Experts of a small language model: 11 layers, 6 picks a token.
Below are experts of layer 7 (counted from 0) of a mixture-of-experts language model. Rows are named router (the router's row for the expert), up (a neuron's input weights, with its number), down (a neuron's output weights, with its number) and show model dimensions 192-287. Each number is 200 + 20 x the weight over its row's rms, rounded and kept within 0 to 999.
Before each expert's rows: a language model's description of what the expert responds to; "gets" lists some tokens that make up at least twice as much of what it gets as of all text. This comes from a sample of Wikipedia text that the model never trained on. Tokens count by the router's weight.

# expert 22
Token right after "In"/"in" opening a phrase, such as consequence, order, recognition, plus day numbers and scores in dates and tables.
gets: "2", "1", " in the", " in", " in ", ","
router,191,215,197,210,202,197,171,174,207,208,178,178,191,150,187,178,233,170,237,232,205,200,181,207,173,233,184,178,204,213,230,215,181,182,237,212,227,228,187,192,216,189,200,225,225,231,178,180,195,175,180,180,216,200,209,203,188,191,187,157,203,207,197,214,197,213,183,189,207,168,215,218,199,165,210,214,236,219,194,218,182,180,201,182,204,223,211,209,176,195,178,171,213,197,221,234
up0,218,222,211,206,174,170,196,199,201,192,169,218,178,205,202,208,204,206,185,196,160,203,184,203,219,216,179,218,217,219,213,220,187,187,201,159,219,197,194,217,206,230,150,196,222,196,251,202,216,201,203,225,175,219,207,172,149,200,202,159,194,204,221,223,202,213,151,150,190,210,163,194,183,210,194,200,215,192,225,203,172,228,209,161,170,190,199,195,182,230,168,186,202,193,218,178
down0,201,208,204,207,198,179,175,198,200,181,217,172,212,213,186,227,195,159,208,216,161,169,190,184,175,180,186,202,175,232,197,184,211,201,229,184,236,199,180,153,182,184,204,203,208,211,209,211,199,224,202,195,141,213,233,208,237,212,195,185,190,168,213,212,222,221,217,221,189,203,213,207,205,170,208,218,207,176,203,202,186,179,194,192,204,169,178,166,185,213,234,210,206,224,214,211

# expert 7
Line-initial dashes and words in bird and taxon lists, table pipes, and some narrative nouns, such as - Genus, Lesser, monster.
gets: "|", "-", " |", "=", ":", " of the"
router,208,219,199,231,174,168,191,253,249,199,167,181,164,215,194,178,241,208,207,183,203,197,194,188,179,184,218,189,239,167,193,229,248,193,214,199,225,228,201,203,235,204,239,204,167,189,217,220,213,192,179,209,209,217,216,217,176,159,180,197,186,162,200,203,205,221,190,216,207,199,228,172,216,201,205,204,174,158,187,193,197,186,180,204,188,191,207,226,208,241,203,214,217,199,210,212
up5,187,177,212,216,193,167,215,224,187,206,173,207,203,197,198,160,235,187,180,178,188,168,204,243,191,211,216,196,229,210,215,199,221,214,187,215,187,184,243,214,187,168,209,195,208,226,201,183,145,225,197,172,233,165,203,202,202,208,198,181,229,232,190,228,177,207,207,215,169,175,184,179,222,179,201,137,221,173,209,189,207,204,199,193,205,215,200,219,195,214,181,165,171,189,218,176
down5,207,209,194,210,174,200,220,205,187,213,180,193,192,219,161,255,229,214,219,187,175,165,232,202,205,191,181,208,206,184,205,214,205,205,246,219,198,170,165,202,209,207,197,239,188,157,215,195,212,132,199,183,180,217,204,203,201,193,169,192,191,181,198,229,195,181,167,209,188,193,185,194,191,207,187,213,205,204,210,205,194,225,189,227,211,183,212,171,192,190,214,220,201,187,213,198

# expert 15
Nouns about a person's career or work in biographies, such as debut, spell, role, film, plus paragraph breaks and section starts.
gets: "\n\n", "\n", " season", " film", " career", " team"
router,224,229,227,228,219,197,191,183,219,195,199,219,216,215,196,192,195,212,206,207,172,216,215,203,222,200,213,183,244,208,225,202,181,187,148,202,176,192,213,179,209,203,182,178,261,177,190,168,214,229,176,185,218,189,200,236,207,197,201,203,224,219,160,204,193,193,193,206,173,218,200,216,171,210,216,189,223,208,222,183,199,233,194,214,200,228,201,202,203,159,221,188,195,254,239,241
up5,186,220,197,203,200,205,170,224,181,194,164,205,184,204,195,176,196,208,198,160,184,180,187,190,226,223,198,227,209,231,177,171,191,179,194,227,223,195,196,240,220,199,184,207,205,196,195,224,201,179,197,184,183,170,197,224,194,184,165,182,203,249,212,207,181,173,223,197,202,232,215,201,200,224,189,186,193,246,204,172,176,179,208,186,199,198,212,193,189,202,199,173,208,201,206,198
down5,186,193,211,169,250,175,213,176,238,186,205,217,190,203,216,234,228,210,222,206,196,192,241,179,206,171,209,211,198,191,216,205,216,219,205,211,181,200,209,166,239,190,150,173,213,204,191,233,208,214,177,209,199,220,216,197,193,220,198,240,204,167,171,211,192,194,228,215,203,207,169,192,209,202,187,209,186,199,196,187,180,219,201,211,194,174,215,154,182,208,208,205,209,213,196,177

# expert 55
Prepositions and preposition-article pairs in prose, such as by, of, from the, with, as of.
gets: " by", " in", " for", " of", " of the", " from"
router,204,213,183,190,183,215,205,187,243,197,191,191,186,190,226,207,182,187,192,195,187,195,189,226,183,174,192,218,226,196,199,169,181,209,205,191,207,217,179,158,177,170,197,158,223,200,241,186,200,193,178,210,194,203,200,182,200,159,229,186,160,203,224,187,237,188,221,191,226,202,196,183,196,202,206,202,199,179,182,204,211,199,220,178,188,195,199,230,179,159,196,185,186,174,217,238
up5,191,187,207,178,195,213,217,202,218,235,201,195,181,182,206,195,182,210,198,211,202,193,196,238,196,180,204,200,220,178,208,208,238,230,196,221,223,184,183,198,199,181,224,203,202,210,194,176,204,210,215,198,205,191,188,214,197,193,219,219,187,169,212,202,231,197,166,190,181,238,218,190,211,187,195,201,189,193,233,178,212,214,228,208,195,198,224,182,202,193,188,238,174,171,195,205
down5,202,216,163,209,216,187,203,190,193,189,234,187,188,176,161,180,192,207,192,191,197,176,215,196,206,229,209,200,172,194,202,220,151,217,200,199,174,223,222,233,229,209,182,196,162,212,213,248,195,214,212,186,218,198,189,248,192,167,195,197,221,224,179,209,185,193,229,226,226,221,190,179,204,215,197,208,207,182,181,201,178,218,175,178,198,201,201,218,194,218,240,195,226,199,193,219